config = dict(
    num_hidden_layers=12,
    hidden_size=224,
    n_experts=48,
    experts_per_token=2,
    d_expert=176,
    d_shared_expert=192,
    hidden_act='squared_reglu',
    moe_layers=[1, 2, 3, 4, 5, 6, 7, 8, 9, 10, 11],
    router_score='sigmoid',
    normalize_top_k=True,
    routed_scale=1.0,
    balance_loss=0.0164,
    balance_bias=False,
    router_cosine_scale=10.0,
    router_bias=True,
    init_std_router=0.0223,
    lr_router=0.000667,
    num_attention_heads=7,
    num_key_value_heads=1,
    head_dim=32,
    vocab_size=32000,
    norm='rmsnorm',
    norm_place='pre',
    norm_eps=1e-05,
    positions='rope',
    rope_theta=10000.0,
    rope_fraction=1.0,
    qk_norm=False,
    attn_scale=0.177,
    tie_word_embeddings=True,
    parallel_block=False,
    init='uniform',
    init_std_qkv=0.0353,
    init_std_o=0.0,
    init_std_up=0.0353,
    init_std_down=0.0,
    optimizer='adamw',
    learning_rate=0.00114,
    lr_mult_qkv=0.4,
    beta1=0.9,
    beta2=0.98,
    lr_head=0.00678,
    warmup_steps=321,
    schedule='cos',
    final_lr_fraction=0.03,
    batch_tokens=[32768, 65536, 98304],
    max_seq_len=768,
    doc_mask=True,
    train_tokens=408100000,
    max_steps=6840,
    dataset='wikipedia_en',
)
Below are experts of layer 8 (counted from 0) of a mixture-of-experts language model. Rows are named router (the router's row for the expert), gate (a neuron's input weights, with its number), up (a neuron's input weights, with its number) and show model dimensions 0-223. Each number is 128 + 32 x the weight over its row's rms, rounded and kept within 0 to 255.
Before each expert's rows: a language model's description of what the expert responds to. This comes from a sample of Wikipedia text that the model never trained on.

# expert 35
Possessive pronouns
router [ 81 159 149 127 128 105 126 159 126 100 168 126  89  86 177  87  88 125  73 134 110 130 149  97 222  59 139 138  84 108 145 132 160 174  95 102  93 177 124 126 138 133  50 149 107 117 119  77 157 141 150 139  80 166 150 154 160  99 120 134 143 141  92 105 159  95  85 180 132  72 137  42 132 155 137 145 110  62 101 134  99 119 149 158 130 158 174 105  98 150 138 149 168 134 147  92 115 122 146 118 191 139 121 185 152 150 136 119  69 116 132 101 149 146 135  94 146 134  92 171 142 125 105 113  60 140 130 131 109 105 158  86 120 116 172 150 170  81  98 152 137 123 141 105 101  91 179 186 107  94 174 116 138 115  90 144  84 156 166 133 151 139 101 122 135 153 104  47 158 119 123 101 157  98 160 149 120 146 125 122 121 149  98 154 154  97 142 132 157 161  66  77 125 153 178 142 136  93 154 161  59 145 119 125 147  98 107 153 113 135  72 108  88  54  94 104 143 146 167 123 204 211  99 185]
gate1 [137 136 144 139 121  89 126 114 135 134 115 139  61 110 189 161 183 109 162 125 124 132  76 109 159  97 133 161 135 175  85 143 106 109 169 126 101 158 128 186  93 179  99 137 148  83 113 154 133 174 150 116  45 101 157  70  98 135 119  99 138 135 160  96 144 175 125 103 122 174 139 115 126 159 157 136 114 127 157 105 103  64 139 186 167 114 220 156 163  97 137 141  95 146  96  82 124 152  94 140 139 163 159 158 139 120  88 148  58 180 110  66 129 154 180  98 121  95 145 109 167 153 138 122 132 148 142  86 115 121 143 104 110 124 140 100 102 135 146  92  90 120 153 163 100 149 159 139 121 143 149 105  96 180 150  96 189 137  70 160 163 123 116 153 120  37 115 115 151  97 123 210 128 157 105 193 106  91 101 169 137 150 144 101 142 106  82 101 105 206 107 109 137 194  65 150 115  69 163 125 156 112 111 124 150 162  71  92 145 100 196 127 103 124 144  58 115 123  95 122 173 127 148 124]
up1 [ 82 106 105 138  56 115  83 205 119 110 116  69  81 125  65 114 143 151 133 153 124 123 107  96 133  85 158 130  95 169 152 118  96 133 124 158 127 121 136 196 109 114 147  98 122 126 112  84 104 154 159 153 122 132 122 148 121 162 154 126  87 132 122 190 103 136 166  72 136 193 142 117 143 116 190 152 152 166 140 162  72 117 126  97 118  86 141  34 127  99 101 149 122  96 119  95 137 150 130  98 148 122 146 160 131 147 118 165 125 154  91 175  82 163 104  56 133 141 111 112 193 102 130 144 130 122 126 129 148  98 103 132 136  83 144  92 110 135 119 133 136 126 128 137 133  96 170 130 106 116  78 107  75  63 108 125 180 180 117 119 146  78 130 109 182  87 149  67 157  93  29 171 196 163 129 149 140 121 120 163 105 155 175  63 127 161  98 159 154 154 132 106 118 205  99  99 115 119 149 150 158  71 145 146  80 174 130 135 142  90 151 149 147  83 172  73 119 130 136 166 129 105  58  65]

# expert 8
Past-tense verbs
router [161 116 155 121 127 142 136 127 137 171 123 109 121  67 163  69  95 156 105 129 107  90 139  70 129 115 131 151  76 128 198 125 146 178 100  75 105 137 134 148 170 151  50 138 132 186 141  92 137 173 104 138 105  75 108  96 168 149 147 137 104 149 119 118 140 127 158 120 139  96 194  56 187 116 122 136 144 144  72 156 157 111 146 175  92  88 185  62 103 140 168 158 166 175 105 145 110 152 140 116 162 137 149 176 138 171 101 169  74 141 150 119 146  96  94 132  98 162  80 131 171 175 120 126 113 136 151 175  84 191 189 144 109 149 121 123 201 168  71 129 112 157 154  89 105  77 170 144 109 118 125 141 121 155 100 127 127 149 202 135 189 114 142 125  77 109 128  78 140  53 152 141 218 102 136 118 119 120 193 139 113 147 137 154 182 130 156 122 142 165 111 115 103 130 139 101 160  93 150 155 140 126 144 131 120 130 144 172 143 152  98 103  88  67  96 124 130 175 102 115 168 188 130 143]
gate0 [188 131 120 136 155 159  89 114 127 141 159  82 127 154 105  71 202 122 113 163 175  74 197 130  95 177 173 130 136 145  85 125 121 110 138 153  75  59 145 109 134 116  97 174 149 164 145 127 161 160 141 133  71 144 126 147 146 138 140 158 139 148  98 104 182 114  60  77  94 135 151 157 117 130 137 177 134 143 135  42 157 160 140 112 156 108 136 165 101 110 162 143  93 167 137 142 142 120 125 168 130 169 127 105 151 111 180 111 159 105  64 132 145 106  79  85  88 135  88  99 127 165  71 129 150 142 124 110 101 145  84  83 136 114 120  52 127 120 128  70 115 143  99 172  94 114 179 164 100 151 121 150 160 182 143 137 129 116  90 120 113 108 108 183 114 165 127 123  93 174 149  93 187  99  67 186 131 184 105 124  68 102 181 184 170  95 105 153 133  85 104 114 158 135 182 148 180 122 153 145 137 136 182 158  73  92 155 176 155 118 121  97  78  92 108 187 145 143 130 134  96 128 131 122]
up0 [171 146 125 157 133 144 133 127 126 112 128  67 116 134  72  81 137 147 148 140 194  76 181 128  92 154 158 139 157 145 118 122 122 121 116 140  96  61 156  95 147 130  88 184 124 155 123 122 150 157 130 132  90 129 123 172 149 125 137 195 144 157  98 100 183  66  90  92 108 153 128 131 111 164 156 180 164 146 159  51 127 147 127 126 134 134 122 154 146  99 159 154 111 171 122 160 115 116 118 148 123 158 108 109 130 120 198 137 128  96  64 133 153 103 105  37  90 121  93 121 145 154  48 125 136 141 115 137 115 138  93  98 143 151 147  41 128 145 131  77 110 150  73 138  75 120 175 140  85 130 144 159 151 178 184 119 147 128 113 132 129 112 140 159  78 140  97 131  73 169 156 113 197 123 108 187 157 186 137 112  92 139 192 139 161 101  75 133 113  95 101 120 186 148 206 172 191 114 125 129 170  91 170 142  74  85 147 160 148 158 109  92 100  67  97 176 134 141 146 141 124  94 112  99]

# expert 31
Sentence and heading ends
router [148  85  86 123 131 172 120 114  79 178 167 146 115 106 146  77 152 134  79 113 142 106 109 116 103  86 110 166 127 130 127 129 119 146 144 110 155 110 141 175 179 164  23 115 122 163 166  56 182 181 177 159  95  87 118 169 140 135 132 135 171 135 119 126  97 118  87 154 230 112 186  63 138 174 151 137 136 138  97 123 143 115 173 179  83 132 121 114 111 187 163 151 105 133 159 117 116  95 122 134  86 148 131  93 155 123 105 124 102 148 128  72 129 134  83 138 125 134  45 134 128 117 111  69  60 144 147 124 148 150 153  59  96 214 132 181 137 102 100 174 102 188 119  52 134 136 160  99  92 148 137 152 122 130  95  98 141 110  89 123 136 159 171  87 145 126 138 104 138 119 111  88 120 179 119  87 116 111 125 141 117 130 109  84 103 123  91 138 115 103 129 117 142 179 123 122 148  70 124 120  80 148 145 128 137 119  43 113 132 127  99  58  82  60 107  95 115 160 133 108 118 152 116 154]
gate1 [126 140  95 122 196 153 109  94 135 128 129 153 159 151 140  16 104 156 111  95 119 128 115 156 134 126 104 152 121 149 142 154 149 112  97  86 159 107  88 116 121 167  99 125 123 100  93 121 129 223 139  99  87  85 155  74 142 148  93 131 154 112 202 185 217 164 156 151 146  82 140 148 127 148 130 147  57 136 120 132 178 113 141 169 113 104 133 126  93 149 152 147 142  74 180  90 119  85 131 140 106 137 102 121 159 125 171  98  86  77 154  91 104  83 111  89 121 132 130 113  88 160  92 173 102  65  98 118 149 113 122  80 106 124  74 107 158 111 158 183  94 144 178 138 130 115 128  79  97 156 192 102 147 140 148 170 140 117 114 103 155 131 141  95 182 197 163 127 135 185 118 149 145 149 160  97 129  82 140 207 106 151 119 112 146  88  70 159  97 160 101 118 144 137 136  74 137  89 163 107 121 128 122 120  99 175 114 103 103 153 145 132  83 189 129 111 161 128  86 101 121 143  90  44]
up1 [140 139  87 178 173 171 104 102  86 143 138 136 142 142 144  25 118 156 100  93 146 168  94 162 134 116 118 176 137 160 165 143 113 140  89  89 150 135 109 101 101 158  64 119 151 119  90  92 141 201 101  85  94  68 111 110 158 112  92 109 142  84 199 181 187 154 139 113 155  75 161 115 125 156 138 116  67 119 103 130 176 130 149 142  89 141 122 128 127 180 130 115 176  85 167 121 116  83 104 121 104 129 102 128 175 125 171 113  94  71 129 107 126  90 110 120 129 136  86  99 141 131  90 195  87 100 112 112 166 118 118  87 142 171  86 149 157  81 165 191  69 153 181 136 118 154 158 109 125 162 178 115 135 162 169 145 180  86  93 116 118 170 145  87 157 137 156 156 152 165 121 130 104 169 139  98  99  89 179 201 110 130 115 119 124  75  58 162  90 143 110 152 139 139 133  74 117  75 171 164 133 114  99 129 109 146  77  89 126 127 119 143  87 134 153 143 170 161  96  85 148 163 121  90]

# expert 41
Participles and -ed suffixes
router [123  85  86 141  56  92 135  90 147 117 153 201 133  83 140 142 115 115 124  93 118 101 127  92 128  91 160 108 110  94 167  78  92 196  89  57 117 152  84 150 135 174  94 121 111 103  95  86 170 159 186 104  89  95 136 111 101 150 136 107 154 116  98 127 134 123 123 111 138  70 130  92 140 158 170 128 121 118 117 161 169 125 130 175 147 113 183  69  90 193 159 153 150 151 199 216  93 150 144 112 114 198 180 174  69 163  72 173 122 103 159 168 152 138  82 148 129 100 111 160 181 104 129  96 109  99  95 123 158 142 191 116 197 135 104 148 152 128 100  87 106 145 123 197 120  97 162 119 125 151 100 115 150 128  73 103 125 113 144  92 178 152 117 105 123 106 154  63 134 145 110  84 183 126 113 155 116 130 130 156 145  72 102 107 165 124 149 123 112 115 164 107 106 156 115 139 121  54 127 151 116 152 161 126 123 135  87 131 124 149 127  70  79 119 118  85  98 155 125 114 142 128  54 153]
gate0 [144 141 122 105 153 111 153  82 112 102 190 148 135 115 164 108 187 178 122  40 173 146 117 133 164 123  80 117 121 131 134 116 115 116 119 109 153 143 128  97 100 151 156  81 178 152 129 104 126 110 154 132  56 115 116 120 145 126 121  77 162 147 129 162 128 152 126  63 190 101 110  96 140 110 147  72 158  76 128  95  96  89 126 136  99 171 118 110 155 154 149 130 154 102  68 106 154 176 158 100 118 194 101  82 138 123  91 191 114 128  37  83  90 156 173 104 171 176 108 137 103  98  96 210 131 118 191 142 158 124 140 155 135 144 127 176 122 123 125 167 139  65  93 131 207 157 155 136 113 144 140 132 108 149 126 123 150 127 101 134 149 161  83 132 100 137 125 134 167 133 148 210 104 131 137 157  92  72 127 111  98 127  53  98 141  41 141 155 147 174 174 102  94  84 144 173  89  89 158 140 183 156 154 120 136  94 118  96  95 137 118 119 208 144 124 127 145 137 136 109  71 147 121 118]
up0 [120 128 124 120 129  91 119 108 134 119 188 120 139 126 147 134 183 153 126  67 174 112 127 148 195 136 110 150 108 139 135  94 141 159 118  68 159 116 147 103 114 150 112 107 198 157 111 100 135 124 151  99  31 110 131 132 104 161 135  84 135  93 133 148 101 128 114  80 173 128  92 112  93  99 135  41 171 119 132  99 143 106 115 115  98 154 112  90 153 120 157 157 152 139 108  99 121 152 148 116 141 180  90 113  95 110  65 182  98  92  41  93 116 104 171 108 140 152 102 114 102  96 114 229 144 103 138 162 178 128 157 133 160 127 130 171 127 160 113 135 140  86  59 136 203 148 182 138 116 133 141 153 116 132 111 121 181 139 112 132 145 150  62 122  75 120 111 136 164 169 134 188 123 152 116 188 137  80 106 126 128 118  79 114 141   4 131 155 116 169 154 114  99 126 100 119 114  94 173 135 179 149 169 105 138  69 107  99  74 144 128 109 197 143 114 142 153 153 146  95  78 143 106 116]